From a checkpoint of a small mixture-of-experts model trained on Wikipedia: 214M tokens.
Below are experts of layer 7 (counted from 0) of a mixture-of-experts language model. Rows are named router (the router's row for the expert), up (a neuron's input weights, with its number) and show model dimensions 0-95. Each number is 128 + 32 x the weight over its row's rms, rounded and kept within 0 to 255. Numbers have three digits each.
After each expert's rows: "mostly gets" lists some tokens that are sent to it at least half of the time. This comes from a sample of Wikipedia text that the model never trained on.

# expert 158
router:167166134131084099167103140117135138037121079108129178146149161153136126119141182131092054124162106220163126157151116164106169100181064125142145080144173146112131140093109179097146133202122124166156070124124123106161158133097108105128145130109091154105136136052095099099132141109119108126
up0:121127116095089170098150170131160068062099086159121156171128074149116153084185127105109103039113114159133152162136121109102168125110081126122153157142142160074121170165173058103132140150140086081178146103141145128100109152122091143109178157132102158130137179063165136184104149122147154155
up1:071146139171119082069121126065137114119156104106113178138112183170167120085112136115126039177140142179119111163092117138081155116140086145172122086124092068157123131167129147082107125163137145115150221140124161111135166119160132184148073112072118133107143147127126109126083124096151140182
mostly gets: "} ", "Votes ", "meas", "formal ", "ual ", "toral "

# expert 207
router:070143160144123123160147144045121151089099119161166163145172150116142102131111151114089116098140118122077151139132126146119168108185132138077175185164124171128124127149124106143144161115133095225119091171126101091111139090104172088090137163133083065093138170069069163152104127077094134153
up0:122177101078129116146167157084130092135138131113137175152157141094144098095149196121106092084078094114069146197086141122134151103200179127162159163102154116138176152112111117093102159096134117092115128127092112166083176135093173099092184166136085055087142128155160114148094158102101104129
up1:160123133136094103225129117085117054117174132155127128156097166134129136106222132103117134158139096127063150175107135137129164140127155089173147162125133204118150086112118134081102106131151143190118154117135132095132132114116173108129167144099092097077115203088094127155084105092096108170
mostly gets: "first ", "second ", "third ", "First ", "last ", "next "

# expert 249
router:122109170118102129107146122090162157085108088157146157115207131143182099089132127126088130084136154175114099104158146137122174173161104116105122207164106115111098101123149117140153179119184080192080134136122113093155182158098138136114155188069168086072125106098078123108137147132112063149
up0:100106095154119111086099096116129139109142145082150130152150149156092095077180069188100152184145130147221118132093134146103159168110120119174117149117122163123112108147180184217116108162104131167155143119101114169134135139088085143076106125100106089062128067139132090126123146094132174171
up1:120165165093107107154130136202093180150109112141101151089162122154153121064111084138125177143079083117067113166137136112160153189149103108103141134174149121145143086181139089132140114148131164130176062096145139148201191106087102102115156119101155123139197101117093131113167132110066106167
mostly gets: "round", "County", "Play", "high", "long", "play"

# expert 218
router:171079154135144178154114189147151112126084094127156131131129156150176097051087125147135063105120147136110144115150126136057144139144104116096094144156123120085140123115145166131114172126190093182109143111163091105130178132109180121187116150019097123104133149140110145170196125095141084126
up0:160132136120109129129112108109134077114064178120170105049137187162178122106236129156112070145108128108108093126120170170109082102161070152065150106124143147083122125117135136139159131128157121102131110113086163104155126105145143113190110138132140110129161160114141197142114060104084180158
up1:133134116139121141204149143128111152117097141100064216131132153172129124115126137104099142155130088114129079186110157142108105121068218098143176138120141167108101110180108074130097122142123127086099163160137064083094130143110162112171078117166123116142162074160063115137160139079110094154
mostly gets: "Y", "Zh", "J", "K", "Sh", "W"

# expert 98
router:176118108106106118115098143075119118082066076098151152125106133166096146089129147148128117117171112158116093163126164136108141115177083094103207138170154186122112105140168109113202177158149123140151159149130148058226154112094090148141131121124094139099094111056094121118125151148121079150
up0:165100095081154106180102120099139119114099143113120125154162040113160154120147153117138144056182131143135139168133183141089160063155131084129197136154177150140100155126133093159127132141078104152147132123071095088127102049136121124135105149166066120096105122034145135159154106115142139152
up1:148128157098198084154127119098154124090169123155157144142127177122148183114109142152127061148097157081129117154103121106163094166153133095143102107173156176112085071081136158139145121104112170148127098138135060126140157142154102126142135113160106111079042136120210124151154119188144055175
mostly gets: "system", "ox", "sol", "met", "electr", "hydro"

# expert 80
router:133106158133102163166116139111155119102081111100181150115138157150116138117124120115121100122202158144136108141142178114120146092176052072144158143088183131097075103139175181140126141125186099130156079127121084119119147099048109102127104217128054147111113092110097111164128134114193100154
up0:150065121130158207192155116106158089160148160150164145118149145162126168083133135147109147112108144123133126126087142121129160161181141070181143078180133150130073159098147134071079129060135136125130107092106145119151177085088149082139090157074063160118137118131083103128119116137139083193
up1:167101141089078124123112160186106162101149133124117118101115139118128199114088157100099113071174129142133159148099152223092200103150094152134115213178146114152131130121160127098153119110125159091154123134076111146131142092145105110128114140083125106116028092139144136088094111160196139141
mostly gets: "d", "D", "r", "R", "ra", "l"

# expert 103
router:130176151145094134132068116125163123126128105075158111053152141123155133146205160109074130134106101143131148158121118170078142078135120117138131142155148082102125161181121130175135126158230125171198100109100134101170136151098096066172087127136063121106176105126132156100142152103100087144
up0:105138138096207188085086142132112101171068124085147126126103135127095003143149143126107171095139113147153077108146121139157085165149121187164153174114103123120158130147145120144149156164115102160098104128141096135124112165105112149174155076100175069142146142089127126165109122175107111064
up1:165141145127141109105137145098098128195117152119102166055149157088137109133068144127162117152094084133131114164148079118136147139111101117205153122168125092082124151173153099153136160088134180133152084167162124084205078102064150129115078173122131116121108092184092137060108169102120137161
mostly gets: ") ", "\" ", ")", ").", "] ", "]"

# expert 172
router:177086179125141126182085139119129059142137067107148142095140148149142116139125146178101139115182143107077086118197117131062109128196095059115121140138115113115080115125147132121150146131195078188156137123206133074151179143112147165173142120140129112084083139132075099130123129122156126129
up0:183126191083072162192143111150087163158115137151161177134145146144183133136146133131103180124163115123063103108131150092135135194118098121162147127101131112117079115116113146121108188191125144154132159167112142157107099113157108086156061166110130072074096124134101119134083072063107084137
up1:144069202114145154153078085138119125157126091116163138106136193125137112143161135109106156113133077150075107183241177103067148169128138147115095084099092109162101176144106106104173130153180098119164160160139106153108094129112140135109139131154089138087104148164110107086070143110144097145
mostly gets: "syn", "sub", "dang", "Na", "vill", "trans"

# expert 137
router:070113134109114107151102170106127162108119113102115168085190117085171094115146205174108133131121149174083088188098122131137172123181045125151204166112118135123092118159126186120134200176169104178138087143114117129159168101112113104152107135103141138069127132131082150142157127092113115132
up0:152084135074129131170089161085148147100125110104186099110201095147103136101114188137122161147093138157203125104077139105142111144135063161126166115094131141098029167141132171104169176157121115139129101098108093154100137109152117091117125133076134113107107157181152116159112141073177076120
up1:104131091125173170129128182116095145126127165196118097121137169106149112068099119153138123139126114115114135082173205104070137112120127110124150161078147169119042127143105070119141125154162130142116148159070127123178169135170135139144101150142082144072164144099184073071138172101192121119
mostly gets: "л", "hal", "har", "frac", "ï", "р"

# expert 151
router:105126134088091114171137158071102124170125154108198125095237116192093076162104146116108081120112151147180129103152139110107160138169122126074111118110150181127110150118163125150095094165140135099170087144168120059151204113130163120064133115109134088132100131129075178122112126123142144142
up0:122135115074127184155090165139107156184155114125156142123188107161157125140118125105130152094150129134146145045167137120061121097115111154093159125134135111076160136096122186070179139111172215111075142144079143104107126084169090108115080137086190176101127127165099164085119130139163131135
up1:148104167127124189190197159044092139088136143098184131099096096177147151141125155142121092120090144132091120169135098090065095105077111170182155132142157118089136151113125101108136147104208107086103141106120138100133165128079112165080108128161107166155090143141092132176076157154135123111
mostly gets: "and ", "& ", "or ", "And ", "nor ", "brother "

# expert 68
router:191136142141079204157140151091095081155043101096134177123163146164128082164131157113080143113154110136114090132161137157116112158142044119099168172160132115090076102140178109101177086142149128189125109134142118123128146119118158078109144188125118077091103124144130098152187168123150109120
up0:125215145077099156134114157109149094095078136138117122096136128168134119138133101132085121114115175097147122113186098168121039157150134090122157102138133162102089137113170068082173143181106124186175116143167120117207165146164152140142105180159104090127082085144134148157099110106166099093
up1:178111178144083216176118088092062102158053144152154192105087102157137152109162118144133166093091098115125099137131114134099137143110169172117126107156139097121075091113159124101147083171167110123125085150105127161146143156074169128139119101148069078133119143131172104145182167098095092135
mostly gets: "st", "h", "k", "ch", "sh", "feat"

# expert 239
router:129121101110102121148134140093135096093117073125126144136196134119163102129119130198108089151151107139122141085131166145110134129223123083113167136152163140097126102204091193144103110179154180165112069149137121093202176124137117141131093122130088095054094127126091129165179148094141087139
up0:091143058102191191079146115098113155096141126140128127151195134168108153122130113152129147116167127166194092130125108159033155083134128090144096085098113156121144139105163136172094155186162100142141196132146090132129128097111149117128138082141162104032135135098180152129123142104098107137
up1:113146104073124119102109159110185109141108136101102100123164148144205047106116087122130114102161129147186124160169095149122139125131137115077088140131166112138079115166182087139144174059100130068163161148114156152195123132111104172099084092173101126095161115134095094143127161179097077160
mostly gets: "Li", "Bre", "Ne", "Co", "Te", "Re"

# expert 2
router:107119168084123148170129121122130130117131062113124114120164156145136110127139168166106073101135109135089058136138164115146202123238098120166134132131159144101092152148135155100135154160157088128104090189156139053221159126109084159091090165095097146089145111140102139100136141108088134123
up0:056099152140149089190086148148152177187186148140087123098116131169181156119207095160113158091130145124148131136154109086131099098134116116138113108118112138156124206148105117116102100151151091190133118139140101136112107056106137096083104117144091077125122182128094208102108108119131097179
up1:121125163156168155237166110061122125134140094089149144122128147110159113126113142131136120114125132062068083155102124169083148184179141138152103100118201161160148164190147116117091066113144041086121132141142090112168118136158152088126158166106098150118127122095110125112066123139131141130
mostly gets: "con", "Con", "Pro", "Bur", "According ", "Sen"

# expert 100
router:209119155111158204143058156160153098148090074155125086175108104193166138124130090124105116144114149119150139082147144090080124102115122153133158077129170119045149111131075192152101150123161135158107140109156133143095124135125202117121101183081062161138135089145126126117124147097145131124
up0:164142167138126109133156169183149128143086082139109129064200166141179105103112161092156107128105122154132078132115075108095158187135080076158091158087170116133066145131104098127145195169181128094097130126125167130131113112136148100178129080125104167121127134078174158150099130077161181103
up1:125177099154153138113081115147110111131068104144147118138125165172061127094140164096050061100105070144109093100143144134058091083149122151133141109181173089101166163133114166141158156156139115091128200147146152113139120107170131152166150128148144080102121124129191149089135110211125160127
mostly gets: "H", "N", "L", "D", "K", "W"

# expert 78
router:067092141131097134161126156120117117128113073061138148096167134132107122131179163163128147154157138184145126081124147156138139100134090062113166146138206123147087124187136192097109136155123146105085132121142136039190155126117083094127114157113102116074172074082128199145161127113150138125
up0:111139167111103137117154148085092110103154122154123127108184116197176148104161115125154116102107185174097150091107140150114096132186103147142190127140184136090088057070097142119128130209090142116153106108122142140164115129108113167167127087120072158086105194133170099140136073107137088184
up1:099097055127114095137113168066109103138142143125162082102185128154112154116116119150141133133124170167107132152128132155114092149160081120156094158143144133095156151144182201142132096123148157061149170113148170100080149094051121144132091142128157173070157098186089160122080191102092095099
mostly gets: "ome", "te", "ise", "ere", "ze", "ette"

# expert 217
router:181109118131104171150196147111144061145132081167144160141149164131097107134081148146103086107142088118106109072121109142132152104211088083123145133158159144093082097137141165104153131186183076182133119133153121070183180119080148126117148191150106136066147139102124120144133128072110123161
up0:123145195140111108084105131157104099143165149146135149107193128149121085096133188161115175111187087070112111090085178135135123124101110135108146084145100150129091134118129145105138138196136084096171097138056193143138195108077103152151155144131117125088153126105170123177090125060111154174
up1:141180110169114135180131150100089106085155105129115129155137127135099057164139126074123167090164113157116160082162130111167133121073084124177143139172156150181079098138217101135173087089121143090112114139135093135112072114104124099153120221149110169111156109084120178141095152135099092133
mostly gets: "Re", "St", "En", "Sc", "Sch", "cre"

# expert 38
router:155134152113115102163142112107163099103118085123133131086167148165120131113130154131094128057198144162138104150129145115124143122145037101137156108205107147098099106161137142176166141185176153168142059129141067118133168072022139146137085160145083122118167110126109092122129136120165113133
up0:116133095153133144140137103121153085083122172096186147096185128127089060170100122119154156086171079124114142116125111082136072143150106131135178135144158151138072147085143049118146156132117085132132077170113041172158176124099104149178146096178085140166113140095137142134178117164158140158
up1:168165137054074048136148148117115111127135160043129083083164153153130178114153124136064141131177160162099143144144157131063108088102101142105126172153114118127089078157150125117125116092202124156162130128106179145091157095109104135180137136113170132109155056131106130115102134132070133149
mostly gets: "l", "– ", "Richard ", "Frank ", ")\" ", "Tommy "

# expert 114
router:139150144134133089131127160088141124056058105141141140110186149116125075124197184148089179148167169153104110116151149149101166112148111125079175176115130166141102130140102150109133134197110109152171084147138074098142152124069073153128117139125097164060126103076119158154181168080114107114
up0:145124137125115068151130148123155091168116101150169157137181091155229149121153169139133112163122112081130115182117114130082166087112133139111103147131151158152075136088050165089122125165106154110058097140059068093154129152115130158088131155154110107106084136090150119155150181067106145138
up1:152085142136140139124095103096148085125136107105081120110178117112104170113220110183106153095121195173122105057176183110116171096147152142094089162192121144140036143108125131114129149143076153133114123120130134125165149102120109129085115180159114079191131095083130155120175122132107147158
mostly gets: "ump", "augh", "frac", "ospit", "oot", "bur"

# expert 89
router:157113138108072133106075141068150120107103084121156140139138145161131095132177159211151152129137092116054119094170160192096139146157083113098157163173087177110100106151107156148150139177178151161146126105191100070143143142100121109140165177136091139052129123133107114110081138101175135135
up0:135174168176109112130115125138138113114097163135073137111082154172112052107144176205165136116122071151154077092151101161140162179097089119149149086098086135129135124174098111102179120115162168111163098103106065129136120172091115097150129162154108131110155096092092066134082161129188164124
up1:168111125085127141058108139134145102156116147149139152128168170135153138088127142140140186096137112097103108102157125174083117126128101229111121181130095150159078126111071163100156115153153113162147145081109107147125167199099131087177195164135068087075130072106108134132102181129120089113
mostly gets: "Be", "prec", "bre", "we", "reli", "thre"

# expert 169
router:121104158094136134159069159082139078143074162133196139106179127213131125099204173123099152042152106194151152087137120129102130140157108136109126104114132189148122151148110161155091118183141126141156122142148105102153160057087154110065121129109125091138111120116093166118115145117074118132
up0:179089133141069171120119124096200099132085167127080122122185147146128092111155150110161121114150113159142152143176061091134172142122091137132128187129118156163143162132133129132184131138126159119087118174099106107090116062112128192108111137052074151119161153167132052099090075141099126140
up1:142109138112114137156092175094169091192110173154146157135108180174078123085208151122071130140101079137112139186192144051109086137134161184142110140080138168129144114139133119105094119135097105116092130130153050144160142172121116137129097156096148103107114170159095123145135100160063141161
mostly gets: "but ", "and ", "But ", "yet ", ".; ", "\"; "